Experts of a small language model.
Size: 9 layers, width 128, vocabulary 2048, 16.8M parameters.
Experts: 160 experts in each of 8 layers, 6 picks a token.
Below are experts of layer 6 (counted from 0) of a mixture-of-experts language model. Rows are named router (the router's row for the expert), gate (a neuron's input weights, with its number), up (a neuron's input weights, with its number) and show model dimensions 0-127. Each number is 200 + 20 x the weight over its row's rms, rounded and kept within 0 to 999.
After each expert's rows: a language model's description of what the expert responds to. This comes from a sample of Wikipedia text that the model never trained on.

# expert 58
router,200,213,196,192,164,174,205,180,185,223,189,182,206,170,220,220,224,187,185,223,217,198,231,214,201,173,171,205,225,188,199,202,236,233,204,185,203,186,201,235,220,217,222,167,215,204,231,212,216,181,233,219,214,225,176,146,187,202,206,206,179,188,174,172,233,229,197,181,180,188,195,161,204,185,180,175,188,203,174,177,190,206,230,160,210,168,193,189,203,175,181,184,179,224,189,163,209,176,200,235,218,206,229,207,207,172,187,202,198,228,193,236,203,215,185,181,213,193,211,193,193,201,199,201,169,184,182,191
gate0,229,213,226,219,178,175,188,179,197,179,218,215,191,191,187,201,205,199,223,200,192,252,180,182,177,215,170,219,225,181,212,217,192,217,185,195,197,167,165,162,197,198,177,213,197,232,200,212,209,188,229,219,193,205,193,206,225,224,191,219,156,205,219,183,181,186,207,207,156,173,206,188,220,215,189,224,205,198,222,186,191,229,204,195,195,198,216,189,195,180,233,221,175,199,188,208,181,211,236,187,228,230,203,176,207,203,211,185,227,180,152,177,161,199,195,225,226,198,188,203,190,209,237,174,154,203,175,188
up0,171,209,188,211,195,170,163,163,220,213,187,229,234,186,197,221,203,174,213,179,209,210,209,240,161,201,206,191,183,196,201,201,159,203,193,169,175,208,207,201,197,230,214,210,187,184,188,197,208,199,208,195,210,174,188,198,208,225,170,222,177,165,207,183,222,249,186,187,199,201,159,225,192,178,206,213,178,213,222,191,199,238,180,180,195,183,188,213,200,203,193,214,205,173,224,219,197,136,189,222,202,180,212,166,201,193,228,220,188,223,190,191,216,150,207,206,200,201,197,200,211,190,213,204,167,189,159,180
gate1,205,182,186,207,181,213,187,187,208,219,178,158,190,197,234,215,192,165,205,211,203,196,193,250,215,192,194,230,202,198,227,171,236,182,204,235,219,234,194,209,169,229,178,200,253,207,181,207,215,214,212,218,186,182,200,184,196,194,167,221,209,204,206,172,182,200,162,182,206,196,211,194,206,176,201,214,183,194,221,217,187,233,212,191,186,238,215,167,227,220,177,223,203,145,200,191,209,222,222,196,195,218,174,189,224,216,179,196,191,225,172,216,190,222,175,186,167,224,221,201,216,200,195,190,172,226,207,195
up1,207,195,183,214,198,209,216,179,223,186,209,187,196,222,154,188,195,209,189,185,217,167,207,196,194,221,165,208,190,174,179,172,198,220,192,213,196,146,236,189,192,197,206,170,219,175,164,195,186,202,192,193,226,236,176,199,211,221,172,199,183,209,188,228,193,173,178,204,187,202,185,218,162,203,208,139,214,226,196,227,210,167,230,205,194,191,157,246,200,225,181,210,179,195,202,211,175,183,189,207,222,179,187,193,162,184,197,202,169,206,188,167,249,187,193,204,203,182,201,201,185,205,203,208,210,197,182,210
gate2,190,192,185,181,211,206,225,213,207,204,186,196,234,191,223,194,204,188,201,203,210,194,214,206,192,210,160,200,215,197,191,234,207,202,195,218,182,272,231,185,223,207,175,186,191,203,184,169,191,209,197,149,191,200,196,167,192,186,215,211,201,202,176,214,196,147,191,207,184,207,142,176,228,205,197,201,173,205,187,231,245,199,212,194,208,184,234,183,207,219,160,199,214,166,194,208,183,181,213,214,190,202,176,216,188,204,206,207,190,198,202,168,190,191,190,203,160,220,177,181,190,195,167,166,173,237,202,182
up2,192,196,198,157,225,201,211,210,207,214,224,188,151,246,191,199,184,166,171,206,194,220,214,219,205,206,208,195,203,217,189,200,200,189,170,187,197,227,213,205,229,175,181,187,209,223,231,204,208,198,197,165,197,218,203,192,158,187,185,203,225,249,153,178,208,210,181,177,181,179,182,229,211,198,192,221,168,191,218,225,197,186,204,203,187,191,215,163,201,157,186,180,224,178,194,194,211,208,237,222,195,178,190,196,203,181,231,178,229,186,185,208,170,184,231,180,172,211,209,208,172,220,202,185,177,183,225,188
gate3,235,210,210,185,212,209,203,202,197,194,220,222,202,202,242,234,191,210,213,216,165,169,185,227,186,163,191,199,230,187,173,235,206,166,230,178,195,213,208,222,185,160,189,163,239,216,194,219,226,199,194,230,174,198,149,192,178,207,207,202,213,195,193,230,244,179,227,193,215,200,207,180,230,189,217,199,222,160,213,215,184,181,187,179,220,192,202,224,211,209,219,198,173,208,228,195,169,173,208,192,187,180,229,206,193,182,179,196,213,193,201,191,239,201,190,186,176,229,231,195,201,204,210,183,194,201,199,182
up3,207,228,194,211,171,196,241,206,240,190,219,219,195,181,194,194,184,235,198,198,202,204,214,227,163,181,228,216,194,222,188,212,207,194,196,167,207,181,208,208,162,217,225,177,229,196,203,214,185,198,205,208,174,204,183,221,211,226,208,227,200,186,185,195,190,200,203,215,189,202,211,204,208,175,216,226,193,196,194,198,190,207,202,230,185,200,191,215,196,198,183,200,207,223,202,175,160,154,189,222,191,196,230,210,202,175,195,162,171,186,202,243,135,230,160,193,200,262,195,195,198,157,208,181,199,207,184,181
Single-letter vowel pieces

# expert 47
router,183,212,201,170,169,191,160,197,183,208,211,165,204,202,200,210,157,165,164,189,202,177,201,194,192,191,172,201,222,173,192,186,222,204,198,180,202,180,176,213,169,229,168,175,210,217,222,212,235,180,199,221,222,205,188,202,219,180,172,240,205,185,222,225,180,201,186,169,196,175,216,210,202,206,230,215,190,193,187,181,205,223,194,173,164,198,177,206,231,182,199,175,185,184,190,210,196,219,219,206,216,210,204,201,222,190,182,211,245,223,203,239,207,244,192,207,149,219,206,230,197,184,202,198,213,217,220,228
gate0,219,196,201,181,176,177,215,208,215,205,191,218,213,200,211,192,191,206,198,179,236,239,204,173,182,177,171,194,214,203,201,183,202,201,194,190,234,193,197,212,209,171,171,184,220,191,191,222,198,182,233,204,182,219,179,211,188,218,230,240,174,225,200,175,201,184,159,226,206,199,184,214,256,177,223,185,176,168,192,213,168,206,201,200,178,178,169,166,225,202,184,199,180,184,197,162,225,217,194,183,177,198,182,223,206,206,220,199,192,197,202,177,171,181,253,207,176,180,190,217,174,212,230,177,206,198,217,165
up0,193,191,199,194,217,191,237,179,197,211,193,197,217,200,204,210,233,213,198,178,211,234,219,183,190,213,203,228,209,210,186,214,187,213,166,210,203,181,187,178,214,215,236,185,209,198,249,275,186,200,234,204,196,221,215,190,156,204,187,192,169,177,209,191,167,221,216,193,213,202,208,189,193,162,174,186,169,213,190,208,159,209,221,212,219,199,207,183,214,189,214,179,218,202,208,175,225,182,205,169,209,209,202,179,216,176,212,193,229,218,175,211,168,215,207,240,210,221,247,209,212,195,196,211,178,219,211,230
gate1,180,160,167,179,201,194,168,171,174,185,197,193,183,190,215,228,197,190,227,210,156,197,180,198,172,190,179,193,187,209,194,173,231,174,219,168,173,197,194,223,208,225,220,205,218,185,218,218,215,208,163,226,175,224,206,211,221,210,215,229,195,196,214,193,206,239,168,204,191,186,197,221,200,178,200,162,192,209,199,206,163,175,173,192,199,238,175,201,204,187,208,217,212,222,209,182,194,231,231,170,208,231,184,187,228,200,210,192,216,196,167,222,213,214,220,199,159,185,197,182,181,163,181,185,192,212,179,226
up1,183,211,204,183,196,180,182,167,181,220,195,194,189,206,188,164,218,210,209,196,185,196,200,192,195,203,189,203,213,190,213,199,198,208,190,187,204,174,212,232,208,202,213,183,200,176,179,199,177,231,196,234,193,202,165,198,256,196,184,222,222,237,207,213,237,227,199,186,215,199,187,208,217,246,215,190,181,164,223,194,193,126,207,232,205,232,176,209,189,204,186,239,245,188,172,190,186,200,218,196,223,211,185,158,188,190,185,217,209,185,151,182,198,203,202,201,167,200,224,179,183,205,206,216,195,214,208,213
gate2,182,187,172,226,199,228,223,220,191,217,190,215,190,187,195,218,194,203,203,167,206,216,220,216,194,178,160,208,199,203,173,229,188,154,173,192,177,196,190,180,212,194,227,215,232,138,232,237,205,212,181,185,203,192,162,205,194,193,218,214,192,199,198,210,188,185,216,251,193,191,214,222,240,219,204,217,179,183,203,214,185,183,244,196,185,172,195,210,208,207,211,185,196,208,212,221,166,199,212,227,207,224,229,204,204,207,196,217,214,214,218,206,174,211,219,237,183,228,160,204,180,224,211,193,218,231,177,205
up2,226,227,224,191,216,194,217,226,202,208,212,210,241,195,195,234,182,219,200,218,177,244,206,219,217,191,244,214,189,204,183,167,226,218,180,210,207,192,177,229,191,190,173,204,183,184,208,219,205,202,191,204,235,225,232,210,199,176,199,191,211,187,226,202,194,183,183,167,189,211,227,219,176,245,179,205,194,211,177,168,210,217,187,203,206,166,188,167,215,189,219,198,254,229,176,205,180,181,225,231,215,193,190,197,208,199,217,175,228,202,200,203,216,210,171,211,162,228,186,215,210,234,227,220,205,180,190,197
gate3,213,195,221,201,212,190,167,220,193,205,200,212,223,188,182,234,189,173,197,205,186,228,187,203,207,231,198,229,139,181,210,201,220,217,173,171,197,228,177,193,203,194,170,198,220,197,176,221,219,171,170,191,174,192,180,180,207,213,192,188,212,178,220,192,228,217,165,156,182,221,202,208,200,218,172,175,221,189,176,216,190,190,178,216,190,162,167,211,225,181,229,199,208,196,179,200,188,238,194,227,180,227,159,206,188,212,222,210,216,186,176,220,198,207,207,196,170,229,176,207,227,209,170,214,181,213,183,189
up3,207,214,189,214,248,230,205,192,165,211,198,202,205,206,169,205,194,225,184,209,191,225,230,219,175,155,204,227,202,167,211,148,201,164,204,185,225,212,210,192,219,175,210,172,208,164,213,188,186,190,171,220,189,220,182,198,193,184,209,211,193,217,183,229,187,225,185,177,208,226,213,184,235,224,181,189,220,233,188,216,196,172,203,214,230,215,214,180,181,190,215,200,212,208,216,219,203,192,184,184,192,240,214,185,151,171,220,163,225,185,161,203,195,180,201,196,200,185,199,216,201,212,181,191,231,184,189,205
Early word pieces

# expert 36
router,202,226,221,186,211,215,180,226,234,193,195,233,190,236,173,196,164,193,187,217,194,186,190,204,199,164,214,204,209,186,237,193,168,182,177,218,219,176,211,230,205,188,230,182,206,186,212,216,242,218,246,198,207,219,185,209,204,181,177,215,194,167,192,188,212,198,206,190,174,238,229,189,181,226,201,203,191,232,219,198,179,196,208,177,162,238,216,208,216,211,214,201,219,171,229,167,200,209,201,201,222,181,221,188,179,208,219,230,170,252,180,214,187,187,172,190,191,191,208,207,215,201,161,213,182,193,187,200
gate0,199,214,201,225,176,155,187,196,193,240,243,193,199,200,187,195,181,199,202,175,155,184,208,205,227,212,197,152,240,180,195,221,171,182,149,216,195,219,178,180,230,209,174,207,213,196,201,213,225,177,218,241,187,206,219,218,202,201,165,181,214,202,193,210,174,189,218,193,204,194,183,182,198,158,190,196,195,212,196,220,160,211,167,225,164,233,203,187,216,206,193,211,206,171,211,218,215,169,216,197,185,238,196,189,180,215,215,178,199,186,208,196,195,198,193,217,199,217,178,212,178,203,202,162,180,193,229,204
up0,216,211,180,241,163,212,206,189,218,215,235,207,206,223,160,206,193,194,208,187,212,201,202,229,183,194,203,203,216,181,188,140,205,257,203,191,228,190,188,203,192,157,194,242,195,198,157,197,220,179,206,203,201,223,210,195,176,199,176,210,210,199,200,197,196,163,171,188,211,183,176,220,250,194,202,188,220,199,179,199,196,222,210,189,190,200,197,189,229,174,190,205,199,216,179,178,200,203,224,216,195,205,190,202,188,189,184,229,220,271,171,223,229,195,215,209,204,229,197,159,201,191,193,199,196,193,199,208
gate1,206,221,161,235,232,219,193,204,184,179,161,181,206,192,240,199,186,172,202,216,183,178,223,218,189,224,176,200,219,173,209,215,226,207,196,208,217,212,243,207,218,191,201,176,216,205,187,200,246,174,195,193,145,210,208,207,203,208,205,204,164,219,161,259,199,192,235,205,215,203,219,211,160,201,211,210,176,196,181,189,231,179,186,192,205,213,185,210,195,237,193,220,216,183,213,194,219,213,212,178,211,201,165,210,184,195,188,176,205,193,203,173,186,227,221,193,192,218,174,207,200,188,204,200,180,210,218,241
up1,180,224,184,196,217,190,181,202,208,204,200,200,206,195,220,201,160,202,186,221,220,154,242,227,203,213,198,218,215,182,246,249,181,162,209,174,198,220,232,229,223,194,205,229,173,190,187,200,202,160,203,193,189,195,209,155,200,188,189,203,197,189,187,185,194,194,181,200,204,222,226,202,189,190,202,203,187,208,197,167,189,200,193,186,203,170,183,247,206,217,214,197,208,181,170,198,222,211,197,207,199,212,156,200,224,209,188,235,224,211,194,187,195,212,212,180,203,174,181,200,210,188,189,236,146,186,253,202
gate2,209,198,187,204,203,227,212,168,201,191,190,223,234,196,197,206,216,212,222,189,198,163,238,197,210,174,203,210,163,191,203,211,188,198,183,186,184,235,181,152,175,206,170,218,225,196,184,230,181,200,242,219,168,186,201,199,150,218,173,250,184,211,208,199,181,187,184,188,177,192,188,203,229,188,174,253,214,190,211,217,204,206,194,237,223,215,218,219,205,189,180,213,191,222,222,213,195,211,168,238,181,192,172,196,182,213,201,209,175,204,178,180,167,178,200,197,177,204,200,193,223,218,202,177,173,195,211,199
up2,214,213,213,192,222,197,207,197,221,227,192,219,159,203,189,190,175,201,217,197,168,217,218,219,215,212,215,196,152,203,188,226,177,165,168,206,196,202,175,198,188,207,208,229,170,192,194,210,205,219,186,166,210,188,199,203,175,244,213,206,196,197,193,192,181,219,189,159,212,169,220,212,238,228,203,262,182,193,171,194,186,190,189,176,162,209,231,168,198,172,162,196,226,186,205,204,165,235,206,207,190,178,204,191,188,203,198,222,217,161,210,222,182,185,195,207,201,209,222,216,211,202,178,194,168,199,226,193
gate3,223,170,189,233,216,214,176,172,214,198,200,231,197,187,208,207,210,210,228,204,161,201,156,218,212,161,191,200,218,205,223,210,193,185,196,182,187,216,190,198,231,244,187,230,215,214,208,192,187,207,185,198,190,213,167,207,233,218,193,207,202,183,191,192,205,176,178,188,208,229,166,179,220,240,216,179,227,174,207,217,170,198,199,200,245,223,223,182,193,200,172,188,197,194,199,185,213,194,198,218,197,202,226,186,210,222,218,208,186,215,138,220,166,200,186,168,184,239,225,204,173,224,216,197,232,189,188,203
up3,188,217,175,178,190,215,210,206,193,213,219,196,208,178,190,222,220,176,209,201,209,197,245,186,213,201,214,145,199,185,218,232,178,178,230,229,198,269,172,179,187,199,180,177,216,208,155,208,182,181,203,214,219,175,209,187,193,191,199,208,193,203,197,226,214,184,212,187,185,227,167,201,218,179,219,216,244,202,223,187,217,191,183,207,184,207,234,203,199,195,178,207,211,208,166,233,176,175,188,208,231,215,159,216,195,233,221,211,192,168,197,187,204,218,207,194,217,211,226,224,193,233,207,186,198,214,210,181
Table and score fillers

# expert 7
router,154,217,190,221,163,212,219,213,173,207,210,191,162,205,202,210,223,181,200,179,214,178,184,227,207,186,217,163,191,203,190,212,227,188,181,236,219,207,201,190,217,217,210,191,206,215,173,199,193,206,212,197,184,215,223,239,158,238,196,236,187,228,177,189,212,210,187,193,233,186,190,195,199,206,208,165,229,187,178,195,178,248,181,179,209,207,193,235,195,187,225,215,201,199,200,179,199,199,177,224,213,159,186,161,234,207,220,201,180,209,222,215,239,212,200,190,218,187,182,192,207,209,227,205,171,169,225,186
gate0,206,210,175,177,195,197,204,210,190,201,199,207,202,184,190,210,184,158,224,173,180,199,173,165,202,204,172,174,188,167,206,174,226,198,177,218,210,199,218,178,228,215,223,209,201,184,230,193,212,233,230,170,215,210,188,231,235,233,206,231,223,191,230,198,235,206,217,177,186,191,175,195,251,207,221,204,229,176,206,220,183,158,200,192,191,193,223,184,200,198,210,197,194,212,223,191,204,216,207,234,229,209,204,217,168,213,179,222,233,233,183,180,204,198,171,230,179,221,199,225,221,229,184,203,204,174,214,191
up0,229,210,184,218,174,193,201,223,196,198,201,180,185,215,205,202,216,182,206,185,192,203,186,182,169,253,184,138,203,190,195,263,225,187,188,201,217,189,224,198,224,198,191,202,180,240,193,184,160,206,218,192,193,181,190,207,216,209,218,206,209,230,233,222,167,218,221,202,210,178,201,226,173,178,202,184,208,235,212,172,210,193,211,238,197,184,241,194,207,213,199,189,205,204,216,177,197,191,203,177,182,214,217,195,220,230,166,238,208,193,213,199,189,208,182,183,191,195,169,183,172,183,207,186,204,239,169,193
gate1,208,214,247,166,247,221,220,179,167,208,189,205,200,201,183,222,205,222,214,179,186,189,206,189,190,216,219,191,230,209,211,203,193,192,192,177,234,186,207,184,198,172,175,222,222,145,216,192,258,232,213,195,217,183,184,180,213,192,196,187,237,186,186,227,211,205,188,173,189,214,198,195,197,173,193,210,216,241,241,198,201,183,194,177,201,177,190,163,189,184,160,192,220,201,213,205,224,174,213,194,229,224,182,228,194,213,218,223,206,187,222,180,210,227,166,189,171,221,215,202,204,211,202,190,196,189,209,202
up1,195,190,217,197,227,179,200,200,198,231,199,208,220,226,203,177,187,176,176,213,179,194,212,228,217,229,191,228,193,190,231,184,196,217,210,193,182,233,202,233,186,186,211,164,195,189,213,191,177,211,220,200,199,212,224,218,187,191,187,168,228,198,221,203,186,170,170,193,184,196,192,207,194,176,190,204,212,166,157,225,212,179,196,205,178,200,243,191,210,187,231,212,184,205,179,210,209,262,202,234,192,201,172,230,190,221,169,183,213,237,229,213,165,182,207,202,187,207,193,231,241,182,175,229,227,215,213,205
gate2,202,186,207,174,192,199,205,199,150,192,176,193,202,142,184,164,201,202,232,226,185,216,208,198,181,179,189,179,229,189,181,187,194,197,227,182,177,223,201,214,189,233,215,193,216,180,200,228,177,213,191,225,228,204,210,200,232,213,200,204,207,189,167,202,173,215,169,172,201,184,183,213,239,230,191,214,230,217,216,220,223,230,178,159,197,208,214,185,179,226,221,208,233,214,190,207,221,178,199,234,209,229,196,203,208,234,196,184,213,210,210,166,195,205,185,192,186,230,160,231,201,175,215,193,224,183,183,203
up2,224,222,210,206,174,221,201,200,160,176,153,193,152,151,190,197,214,162,187,195,179,228,215,173,191,222,164,174,205,186,196,220,204,215,221,176,198,218,194,204,215,215,188,186,204,223,199,227,188,192,202,207,200,201,188,212,181,216,213,233,204,188,194,226,177,221,161,204,199,188,177,187,176,177,204,169,187,223,215,179,248,185,198,199,198,193,217,178,208,227,194,185,181,175,181,186,209,226,203,186,205,174,179,187,238,225,203,176,206,172,200,192,199,193,186,201,207,212,227,202,210,169,240,189,209,191,168,159
gate3,246,223,201,215,222,209,189,208,202,195,196,192,202,173,186,198,217,162,210,177,184,189,194,210,230,156,196,171,230,209,199,193,207,198,202,206,200,177,228,188,205,219,197,234,198,219,195,208,180,200,220,209,215,182,186,203,222,207,193,224,207,223,186,189,193,181,189,169,170,170,201,224,243,227,240,209,244,220,204,213,194,177,196,213,209,220,211,191,228,210,200,194,195,195,184,157,169,159,230,211,201,219,242,207,192,208,233,207,226,213,178,193,209,188,179,178,162,221,214,212,199,185,178,175,170,159,174,204
up3,176,218,196,191,227,236,218,209,210,197,198,218,221,209,209,158,186,171,194,201,224,228,229,188,169,223,230,213,199,167,201,168,191,198,214,202,173,225,193,201,176,164,203,167,203,189,197,203,221,205,180,192,177,213,199,178,167,147,199,202,220,216,214,191,216,216,206,245,201,226,181,194,191,223,173,195,195,172,179,214,234,205,215,210,220,202,191,206,185,180,172,188,147,211,196,231,214,197,160,174,236,195,213,216,217,180,202,184,187,173,188,222,206,176,215,219,210,221,187,203,200,224,240,192,213,214,201,206
Clause-linking conjunctions

# expert 61
router,174,197,193,165,172,192,196,184,184,200,229,192,183,224,189,202,168,178,205,174,189,224,201,193,206,204,174,189,221,182,214,223,181,189,245,193,180,169,171,190,195,173,174,213,193,226,205,231,208,205,219,228,189,163,212,215,182,192,174,218,195,187,187,212,196,230,203,204,166,179,168,214,217,186,235,172,168,222,194,203,190,229,209,247,181,203,198,204,237,207,234,176,203,188,234,188,183,227,216,182,227,204,209,221,228,183,193,191,196,215,188,187,193,182,213,187,151,238,215,199,220,206,207,220,222,214,182,214
gate0,226,166,189,202,195,214,221,189,189,184,203,198,217,210,190,233,191,178,262,214,208,200,223,165,209,187,215,206,181,222,224,203,207,234,222,203,208,167,176,164,210,220,172,217,205,192,192,182,191,188,169,227,166,192,209,245,172,216,208,216,212,181,186,200,209,190,160,191,177,175,210,210,208,211,208,189,192,198,215,228,181,194,183,194,171,216,189,197,179,250,226,211,187,154,210,185,156,208,226,184,171,196,194,200,178,211,222,181,198,218,221,196,176,221,202,179,215,194,209,175,186,213,210,178,160,197,207,210
up0,197,251,179,207,195,214,200,216,191,183,208,212,205,190,220,161,186,201,191,185,200,198,214,207,227,159,223,193,186,168,212,207,231,208,193,175,188,189,198,196,193,246,202,198,162,219,180,204,218,154,212,188,195,191,179,207,180,193,192,218,197,211,244,193,209,206,188,203,176,201,202,189,173,239,212,200,219,157,214,218,209,225,209,230,183,218,182,221,162,198,193,212,206,212,200,190,165,235,165,253,195,203,182,206,157,180,162,208,181,186,226,237,199,212,190,160,194,190,197,190,215,198,209,200,186,185,200,195
gate1,198,180,216,189,206,223,204,207,204,206,193,245,225,228,193,185,157,188,229,203,192,157,196,175,204,216,193,214,198,191,191,178,185,172,231,171,176,191,227,168,191,209,193,202,182,210,218,227,182,204,210,166,213,185,188,191,196,201,165,238,216,210,211,184,209,209,208,244,207,187,202,177,258,226,209,206,209,227,203,163,238,180,187,205,218,164,189,201,193,187,211,227,206,203,230,200,184,210,205,245,202,203,173,161,200,196,244,219,182,219,183,192,190,220,176,197,189,189,183,213,194,186,207,168,194,196,202,174
up1,203,206,201,184,225,244,194,220,182,198,225,196,213,203,201,176,186,188,207,201,211,189,187,221,184,208,208,186,228,157,160,193,249,203,209,196,185,206,205,145,173,231,205,200,176,210,219,219,198,210,224,205,217,203,186,202,148,183,173,234,218,176,239,158,232,208,199,209,208,186,203,204,197,221,232,242,195,175,188,198,212,212,187,185,217,222,220,164,226,209,191,228,241,206,224,185,201,197,188,207,204,220,203,182,229,197,214,189,199,224,178,225,171,214,205,200,191,212,203,221,203,210,174,203,196,236,185,192
gate2,198,184,171,211,205,221,183,217,198,193,207,228,202,181,209,190,209,225,281,194,236,225,201,229,210,185,227,237,226,182,222,230,179,221,197,203,242,211,239,165,198,213,190,230,209,225,181,235,180,197,228,205,206,182,173,196,193,201,233,196,221,222,207,236,223,202,173,208,185,209,196,177,228,218,226,180,196,203,209,184,211,208,190,191,169,208,219,211,212,208,229,222,232,209,224,209,164,190,214,200,166,185,197,203,188,204,243,192,214,215,205,207,203,200,198,169,215,213,206,195,212,204,199,187,179,182,194,210
up2,204,192,199,212,197,173,164,177,209,224,199,181,228,228,173,211,190,211,172,196,171,174,174,209,200,200,154,201,187,193,186,208,195,214,177,196,176,192,216,230,179,182,162,228,193,203,209,194,172,164,217,195,214,218,203,195,197,205,201,158,208,214,151,183,142,171,209,159,193,213,202,245,179,195,177,202,214,215,195,187,204,192,190,189,234,179,221,202,213,227,177,186,189,180,198,189,227,193,209,168,177,188,183,213,198,188,224,237,235,199,194,209,214,201,210,197,204,195,204,233,157,200,205,186,214,217,181,180
gate3,219,174,203,183,193,202,188,206,200,202,221,225,199,183,190,218,201,193,203,175,194,201,184,181,182,201,186,176,215,175,156,172,187,190,219,214,229,193,175,198,165,201,175,193,198,203,199,211,231,190,213,217,160,202,174,158,159,196,207,172,195,210,184,242,245,202,169,217,199,189,191,157,223,228,206,210,213,191,223,191,248,217,205,226,230,198,213,189,174,194,207,153,192,214,222,194,181,187,199,231,183,200,180,212,202,182,194,201,203,213,196,208,224,194,171,149,174,209,181,180,187,231,182,184,209,204,167,193
up3,185,185,179,201,218,186,230,202,178,238,206,188,207,176,211,211,191,168,184,207,172,246,234,198,203,204,224,175,173,214,191,203,238,198,187,189,163,207,214,186,206,214,242,212,205,219,183,208,215,194,198,221,185,206,198,141,197,226,173,231,186,191,227,177,218,226,203,206,186,185,177,155,200,182,201,203,227,188,202,225,216,192,229,212,172,184,227,195,224,212,202,205,254,241,203,215,197,220,228,198,189,203,198,205,199,190,213,218,196,210,203,168,190,197,184,175,212,198,208,158,228,201,218,217,217,225,221,183
Early word-stem pieces

# expert 19
router,223,191,222,204,188,207,218,204,208,201,166,221,208,197,202,177,204,171,216,229,227,224,187,184,202,214,187,211,205,221,211,226,226,174,197,228,156,174,188,215,192,236,184,211,218,231,207,193,191,240,188,201,212,193,219,213,220,191,196,227,183,195,222,195,207,227,217,166,200,183,184,218,164,231,183,174,204,187,172,235,163,219,182,194,196,193,199,172,239,202,236,185,196,221,192,173,181,220,228,191,198,212,201,213,198,162,217,207,183,201,196,179,206,224,174,191,220,229,165,173,175,191,209,159,214,220,181,226
gate0,189,195,213,199,182,195,209,225,186,189,184,185,194,160,195,199,207,212,229,191,193,189,212,211,211,163,186,234,215,192,206,189,189,182,187,193,198,212,239,196,197,189,161,199,213,173,205,217,192,190,206,191,218,168,177,189,210,215,227,158,242,222,199,185,182,199,190,183,205,214,230,188,189,197,230,215,179,229,216,178,182,194,244,240,205,249,156,180,222,226,196,206,204,201,179,222,215,200,232,222,151,196,205,208,185,185,176,207,166,195,200,195,181,207,163,198,180,224,192,203,208,193,247,202,178,170,175,215
up0,181,166,197,208,209,210,231,187,221,177,247,179,201,205,203,177,199,221,228,206,204,199,164,236,181,225,216,168,200,215,235,218,220,206,194,210,213,228,184,183,156,207,204,211,215,201,170,173,183,178,227,207,190,175,190,199,220,175,180,225,197,177,204,184,189,171,200,213,220,200,203,181,209,240,189,228,215,167,193,141,226,237,176,186,211,207,203,199,223,221,164,200,192,191,181,195,202,203,167,179,241,212,187,186,188,213,214,181,204,216,199,219,234,214,192,198,184,203,226,211,221,218,196,218,216,220,184,208
gate1,251,219,213,206,203,180,200,223,215,247,216,177,201,223,111,206,195,177,234,174,227,168,216,196,183,194,193,194,193,195,196,231,200,188,210,195,212,191,212,165,194,204,214,221,219,183,204,195,187,192,203,197,186,209,210,169,202,216,200,198,199,198,220,188,192,179,187,174,216,172,223,207,241,164,244,202,195,178,197,214,213,228,215,201,203,239,248,206,203,212,204,212,216,205,186,221,191,197,202,191,177,227,237,198,187,192,219,211,234,214,176,224,208,208,199,191,187,232,204,214,204,184,207,192,186,187,196,217
up1,184,172,200,183,233,256,210,187,233,210,186,195,215,220,210,171,197,160,207,217,208,232,211,192,233,237,214,204,223,204,182,179,195,183,170,207,215,201,218,177,169,192,237,217,189,212,164,203,183,248,202,195,176,194,199,235,196,183,214,192,206,214,202,208,205,181,209,229,175,170,216,162,179,219,213,213,227,176,206,227,193,247,209,188,204,199,208,180,208,248,200,205,198,174,225,181,183,177,191,193,192,191,179,211,211,219,217,234,185,228,225,199,180,187,206,234,183,199,196,187,205,182,227,200,203,209,189,200
gate2,224,194,173,168,215,204,210,219,195,207,220,218,229,190,206,212,169,224,187,189,190,220,187,188,199,206,180,203,188,241,231,183,195,178,229,195,183,220,186,201,175,203,179,180,198,195,222,161,218,217,219,152,235,191,181,205,184,200,194,180,178,210,199,195,195,174,198,214,191,158,192,182,226,210,221,223,194,200,196,198,218,192,185,217,236,184,212,224,196,226,210,191,238,217,178,185,236,195,203,221,204,181,199,188,194,205,250,232,212,194,175,187,158,181,198,228,193,235,188,202,169,184,227,190,148,214,200,175
up2,236,195,182,224,169,224,202,204,196,215,217,190,200,171,213,205,194,186,205,207,206,180,200,199,211,191,177,202,233,210,188,190,171,200,190,175,191,176,198,213,183,248,239,212,204,190,165,193,199,204,175,236,198,200,195,203,213,228,207,176,166,206,176,189,219,208,171,209,214,191,188,233,200,219,204,164,225,229,214,194,206,208,206,196,183,218,186,214,222,215,210,202,161,207,214,170,140,170,175,212,182,180,239,213,196,180,223,236,215,157,231,211,191,224,210,242,210,183,202,200,183,177,182,190,171,187,207,187
gate3,182,193,200,191,212,219,195,204,214,178,207,189,209,178,223,184,206,150,204,184,223,175,177,204,209,205,177,194,215,168,204,223,154,191,191,239,194,209,180,181,188,174,168,206,215,198,191,205,186,213,185,219,177,219,212,236,162,190,173,222,211,207,195,196,191,203,200,194,169,168,188,199,189,223,201,158,202,205,185,221,211,207,185,219,227,206,186,186,188,221,205,205,207,206,203,224,218,205,178,227,198,201,173,223,228,221,174,165,243,222,169,132,227,174,194,210,186,224,187,218,172,226,169,195,185,195,201,199
up3,222,193,190,194,196,189,196,198,196,175,217,199,185,180,215,199,195,184,177,175,222,161,209,213,187,174,182,221,192,196,220,194,214,193,208,212,189,192,189,244,223,229,218,195,212,195,215,199,161,220,187,238,252,208,196,214,211,261,158,192,243,211,198,249,182,210,188,176,210,200,187,168,209,206,184,206,201,212,190,230,217,208,223,203,194,204,212,204,201,208,169,237,176,219,211,204,177,156,218,228,192,177,177,206,177,184,167,180,173,174,211,211,227,230,190,203,187,193,188,189,189,227,194,206,183,205,178,182
Plural s and noun endings